Experts of a small language model.
Size: 8 layers, 36.3M parameters.
Experts: 64 SwiGLU neurons an expert, a softmax router, a shared expert of 64 neurons.
Below are experts of layer 4 (counted from 0) of a mixture-of-experts language model. Rows are named router (the router's row for the expert), down (a neuron's output weights, with its number) and show model dimensions 0-191. Each number is 128 + 24 x the weight over its row's rms, rounded and kept within 0 to 255.
After each expert's rows: "comes before" lists some tokens at least twice as common just after its tokens as in all text. This comes from a sample of Wikipedia text that the model never trained on. Tokens count by the router's weight.

# expert 9
router [111 164  70 155 132 126 101 152 129 156 120 163 178 169  94  93 152 131 132 135 149 169  84 134 111 163 121 118 134 129  97 151 134 129  95 117 149 146 159 128 147  81 134 138 117 148 108 138 145 123 143 117 121 147 126 108 173 117 114 110 151 141 117 181 152 144 113 146 142 114 103 120 105 164  98 141 155 119 146 142 149 130 106 106 118 122 113  78 136  90 136  98 158 134 121 135 131 121 164 101 101 120 178 180 180 136 143 113 129 141 142  61 137 131 112 162 167 142 104 138 138 132 139 152 165 169 107 160 139  69 157 146 106 129 112 177 120 111 110 144  92 143 121  90 113 109 131 128 165 157 164 101 132 142 158 120 156 138 121 143 141 112 142 152 112 142  99 131 115 155 152 107 105 132 141 124 111  94 171 119 154 147 146 127 160 108 141 138  89 103 110 122]
down0 [125 124 141 103 146 142 146 146  87 140 121 107 140 103 133 132 155  73 155 144  93 119 122 155 148  88  80  80 122 118 132 159 107 127 112 107 124 135 124 139 119 145  73 146 135  89 134 126 134  96 130 159 145 159 181 130 163  97 106 152 148 142 145 104  89 114  94  87 140 108 134 173 153 167 123 141 146 141  92 102 176 118  95 113 137  99 107 136 128 120 142 104 104 107 124 108 110 142 162 144 167 148 118 104 127 197 132  94 129 161  74 107  92 121 116 125 141 166 135 140  84 123 126 115 124  92 106 127 149 183 167 160 136 151 118 132  95 124 122  96 126 146 130  86 168 156 113 134 113 107 118 109 127 121 108 128 138 100 164 135 110  94 122  85  90 130 142 125 157  86 146 135 121 112 145 132 152 152 120 140 163  98 123  90 127 139 146 149 140 128 117 120]
comes before: " and", " was", " which", " he", " the", " but"

# expert 1
router [148 139  77 170 114 122 134 147 115 130 141 155 102 109 107 111  89 141 132 159 146 142 167 121  82 123 107 125 120  92 126 146 127 139 117 125 108 129 110 131  99 106 125 110 150  76  92 134 132 108 132 165  95 144 128 108 151 137 102 100  98 145 149 153 115  72 123 143 139 146 124 135 105 132 125 174 153 123 132 161 117 150 169 112 126  80 101 111 112 146 157 107 116 104  92 143 144 130 120 156  70 132 110 153  99 137 156 114 140 123 118 149 169 114 177 141  59 105 138 128 120 112  79 124  95 149 182 116 147 115 104 131 105  91 163 106 137 123 100 164 155 156 104 169 163 111 133 115 100  90 174 142 143 109 142 127 129 175 132 145 109 114 136 148 109 106 146 171 117 130 109 130 112 154 147 120 103  61 115 158 120 121 108 133 137 131 111 136 153 134 122 141]
down0 [132 141 124  68 170 127 141 129 115 155 102 168  73 123 159 140 140 131 128 157 117  89 113 102 105  96 155 105 109 119 114 125 112  92 134 139 153 136 117 109 127 141 123 121 127 136 170 167 132  93 121 153 116 148 149 145 156 123 163 118 166 117 145 101 158 133  94 135 146 133 133 131 143 116 128 140 122 120 168 127 136 133 118 104 115 130 188 141 112 120 141 111 162 160 127 173 121 144 135 148 155  90 136 126 120 111 102  72 130 113  93  90 118 124 106 117  97 144 121  80 121 169 202 130 121 169 144 140 113 115 191 123 122  80  96  87 132 138 186 123 127 149 124 142 122 130 154  80 137  96 183 109 107 121 136 105 128 106 132  99 146  81 112 112 143 141 130 130 156  89 136 141 152 130 122 150 109 102 127 115 173 112  95 121 154 136  90 144 118 122 120 106]
comes before: "s", " of", ",", "==", ".", " in"

# expert 35
router [119 126 105 123 155 162 168 158 159 108 143  88 149 128 102 113 121 126 105 106 167 123 137 150 123  92 134 116 136 124 167 142 171 139 124 110 133 117 138 145 111 146 138 135 126 119  99 123 144 128 162 133 165 126 140 102 115 154 112 145 169  90 152 165 104 167 124 117 165 104  88 125  64 161 150  90  91 132 113 115 102 101 135 105 109 122 100 134 126 125  83 111  89 143 123 115  98 141 118 142 118 108 141  60 136 142 106 170 121 127  99 151 157 142 143 129 182 111 136 110 136 116 114 147 110 140 128 130 164 135 126 140 132 135 128  89 148 138 131  97 137 143 148 138  89 139 170 135 142  82 133 161  83 162 149 125 121 125  95  90 129 125 128 149 106 133 101 130 169 146  95 107 143 145 102 202 131 125  73 108 141 102  78 129  99 148 139 110 163 107 112 129]
down0 [ 99 155 167 166 134 138 164 168 140 130 141  92 170 138 168 121 111 102 176 104 133 153 124 120 135 124 148 155 133 145 168 129 128 150 119 110 132 132 140 118 120 102 104 117 104 138 101 103 113 117 128 121 132 132 101 132 121 168 105 103 174  69  69 138  98 104 102 147 137 121  86 106 136 106  90 129  82  72 135 110 116 114 121 116 159 162 115 104 118 158  95 122 158  92 137 131 164 124 138 163  73 150 109 131 153 136 112 127 113 168 174 119 147 117 120 138 108 148 108 157 149 188  89 136 155  97 144 166 135 114 146 132  95 166 132 110 122 168 124 105 139 108 107 145 138 150 131 152 150  98 129 104 139 140 156 128 108 167 130 102 135 130 118  93 106 151 126 150  90 103 129 120 125  78  89 103 146 113 131 149 160 150 137 126 134 138 114 103 108 165 143 132]
comes before: "\n", "ö", "ä", "ü", "en", "'"

# expert 55
router [141 125  90 106  65 181 126 138 131 137 146 124 146 136 102 129 120 157  74 178 137  91 116 131 143 118 124 119 134 120 150 116 138  96 142 104 151 116 152 104 141  94 109 117 115 121 158 117 121 139  66 132 121 178  98 161 148 131 138 114 141 148 125 156 130  63 131 101 151 164 147 133 136  81 110 118 131 148 129 176 141 145 118 100 131 127  77 139 145 123 165  87 103 120 118  97 152 124 151 142 115 107 123 104 134 156 128 116 146 133 120 125 173 116 124 133 140 100 152 158 148 133 114 128 125 176 139 148 138 103 106 117  97  97 136  77 101 138 103 138 141 171 123 120 170 119  79 112  77 118 126 119  97 100 112 136 120 146 123 143  99 143 121 136 107 145 137 174 188 144  97 121  75 134 169 113 126 141 124 138  81 166 123 121 128 132 156 124 142 157 119 154]
down0 [141 143  96 130 134 139  86 149 124 114 157 183 121 135  98 142 135 131 146 153 116 118  87  93 141 130 145 101 122  80 109 118 108 128 148 142 110 132 133 111 131 135  98 112 112 115 101 126 114 143 151 116 139 108 152 130 149 171 116 115 123 112 142 143 117 109 120 108 140 175 138 108  93 124 150 146 134 132  88 124 114 172 147 122  98 113 120 143 126  75 127 172 130 112 139 119 127 129 100 132  94 135 127 190 144 107 113  69 115 111 160 117 164 134 112 118 115 143 137 141  99 123 108  84 155 138 109  75 212 123 156 125 132  63 122 137 163  88 121 119 133 158 112  93 143 107  77 115 139 107 150 120 113 164 119 112 131 153 114 141 101 121 160 130 181 160 101 133 147 122 118 175 111  90 162 147 128 119 140 138 106 144 113 126 115 131 160 101 135 190  96 136]
comes before: ".", " of", ",", " in", " to", " and"

# expert 18
router [151 112 120 134 122 141 122 135 167 156 106 168 113 135 144  82 128 121 128 110 123 126 117  71 143 136 147 126 139 139 130  97 115 107 171 101 150 143 158 116 153 117 141 153 104  94 149 114 134 105 110 129 144 157 130 146 106 122  71  71 112 138 113 127 132  79 140  98 120 143 114 164 174 104 130 149 151 167 138 163 128 125 162 161 108 130 101 165 165 120 120  82 152 116 102 151 158  95 149 144 154 124 135 122 148 156  67 156 134 159 144 131 141 124 113  93 151  95 106 146 156 124 138  76  77  87 130 127 153 113  86 126 142 120 150 120 104 141  99 129 120 147  90 132 146 126  98 110 160 108 133 104 166  90 129 132 112 163 108 139 129 128 124 141 144 109 166 107 112 176 153  90 157 110 152 138 145 128 114 101 120 180 137 114 154 155  98 145 119 166 115 146]
down0 [125  95  89 138 126 113 123 152 153 146 115 102 155 162 116 163 125 129 126 122 116 128 144 125 166 111 176 138 111 136 123 102 182 126 132 127 106 105 183 107  95 150 135  72  95 107 134 131 113 151 150 120 134 119 124 129 175 160 137 124 170  96 141 133 110 141 191 136 129 137 100 129 141 161  88 154 174 137 149 105  75 107 117  96  98 121 150 117 156  97 130 143 145 152 113 134 165 116 152 130 131 132 159 147 115 146  84 103 110 153  95 141 142  94 132 136 131 139 165 113 163  85 130 156 148 128 110  98 176 110  90 113 140 117 115 134 143 182  90 148 131 119 135  92 110 117 129 139 143  86 130 104 131 119 134 144 117  91 120 171 154 145 136 152 108 184 149 100 113 132 122 136 125 151 154 153 130 158 154 123 144 140  99 107 138 104 165  92 137 171 120 101]
comes before: ",", "–", ")", " |", ".", "),"

# expert 71
router [139 170 100 174 152 148 106 114 123 185 161 183 133 105 126  73 192 100 104 167 124 174  96 168  92 137 112 129 127 144  93 137 126  69 121  83 144 140 160 141 161 142 180 167  92 148 128  84 158 148 135 169  99 128 140 160 118  98 134 136 124 141 110 133 129 135 103 102 103 122 111 149 101 129 122 163 153 146  96 132 127 149 114 106 122 133 134 113 123 104 154  92 117 154 129 132 118 156 154 118 120 111 142 140 127 162 124 146 114 147 142 125 125 116 134 123 146 103 103 152 164 152 129  97 181 133 128  92 123 113 156 132  91 103 129 171 111 121 114 157  93 198 124 104 133 118 153 119 158 138 140  99 161 141 122 137 119 133 111 124 142 115 142 152 120 154  89  91 114 151 133 106 120 137 162 145 148 122 164 133 113 121 143 110 141 148 140 114 114 115 125 106]
down0 [126  99 139 133 146 113 108 101  99 135 167  98 164 121 148 123 114 141 112 114  98 108 146 136 178 167 121 179 140 120 119 115 116  88 135 119 133 120 120 170 133 159  80 117 112 149  66 144 154 117 110 147 133  99 139 125 126 178  75 122 122 146 135 126 144 138 121 153 130 126 138 140 170 131 149 103 114 171 149 130 141 162 145 166 184  96 118 118 104 118 107 120 152 111 115 174 118 122 149 116 120 142 122 125 147 118 144 164 121  82 114 127 129 120  98 118 166 161 116 210 125 127 118 150 138  96 110 143 162  89 141 123 116 130 185  99  89 152 113 125 124 152 134 125 131 102 127 151 128 114 149 121 132 138 124 123 132 147 124 116 133 121 161  97  87  99 152 124 158 140 207 132 142 103 162 143 105 120 129 179 126 142 121 146 124 137 185 133 153 129 144 160]
comes before: "\n", " The", " In", " He", "==", " It"

# expert 43
router [133 180 123 129 106  78 158 169 123 125 101 127 137 120 148 104 153 111 132 167 105 141 173 181 127 104 134 138  97 128 100 171 142 112 136 162 149 119 122 148 157 132 156 123 116 128 128 112 148 132 121 125  64 108 122 148 104 116 110 133 138 127 144  88  98  95  74 124  83 143 111  90 130 104 147  94 134 132 123 155 121 108  95  89 167 100  87 120 105 130 138 101 117 118 111 145 120 107  97 122 117  97 175 147 139  97 152  94 139 123  84 162 119 168 118 112 105 126 136 125 144 148 122  92 167 132 104 152 168  97 146 154 110 133 140 163 158  99 137 103  91 115 140 123 129 146 152 108 145  90 108 127 155  96 165 113 112 157 116  99 115  72 153 158  97 125 117 114  90 142  92 151 129 134 126 124 149 160 151 136 151 123 154  93 124 154 144 108 148 142 152 144]
down0 [ 95 140 128 147 141 127 112 142  89 163  98  84 153 125 158 106 138 131 117 111 104 122 153 132 126 133 145 149 138 164 141 130 196 139 137 120 118 111 124 119 113  98 165 134 118 120 133 156  98 127 147 149 168 136 155 119 133 135 170 134 141 137 163 139 137 126 165 105 127 100  62 142 112 156 156 148  88 117 119 121 141  97 125 170 110 159 145 120 137 161 125  99 140  82 167 113 120 113 113 140 153 120 122 100  92 135 172 121 104  80 126 131 131 144 135 149 151 119 112  96 109 128 129 129 151 115 128 159 155  92 108 115 150 119 115  91 145 109 115 111 138 176 122 119 123 128 147 161 112 197 123 145 122  63 133 131 146  67 157 100 104 107  96 152 105 130 114 182 107 134 115 127  91 118 129 132 113 158 155 140 158 119 129  89  89 171 126 129 113 166 149  90]
comes before: "|", "\n", "==", "The", "===", "In"

# expert 44
router [132 141 117 199  90 130 107 132 129 152 141 137  99 113 130 173 124 121 108 101 128 119 104  98 112 143 115 127 104 132 125 144 138 118 116 102 142 104 133 122 107 136 100  88 132 141 130 158 122  92  93 117 142 111 114 123 151 128 175 107 159 139 137  86 153  79 165  86 118 154 104 172 128  84 129 154 135 136 123 129 143 132 170 107 163 103 142 168  85 129 162 121 159  73 130 122 131 153 107 119  95 118 161 122 123 151 185 130 172 115 137 107 118 121  96 118 140 105 133 154 107 147 109 149  96 109 126  80 101 117  91 102 101 132 131 110  98  98 107 157 125 173 126 144 146 121 171 133 127 127 153 129 110 145 162 180  92 122 159 115 133 113 115 118 122 119 147 101 157 158 134 132  54 129 124 112 104 171 116 148 110 144 119 135 106 148 157 171 136 109 124 158]
down0 [144 115 125 136 141  74 128  86 112 131 118  90  84 153 156 108  72 126 109 141 141  82 126 130 146 130 127 127 134 120 130 135  92 135 138 131 102 141 147  99  95 124 101 150 118 147 141 120 125 142 117 124 121  87 115 119 159 121 160 130 139 103 123 135 132 147  99 117 178 150 166  95 102 156 152 156 163 148 169 109 119 101  70 116 163  99  91 121  98 140 114 108 133 129 168 118 115 107 145 102 151 117 133  95 152  98  87 163 132 145  84 155 137  91 115 149 105 135 149 116  84 180 151 118 160 107  84  98 106 118 158 132 154 137 137 119 105 143 133 142 174 106 175  81 185 130 165 116 148 146 136 137 129 101 101 121 133  73 130 129 169 111 127 116 154 142 133 126 176 131 140 144 117 104 148 153  98 142 103 144 123 100 161 103 123 113 138 135 141 116 122 133]
comes before: " of", "s", ".", ",", " and", " in"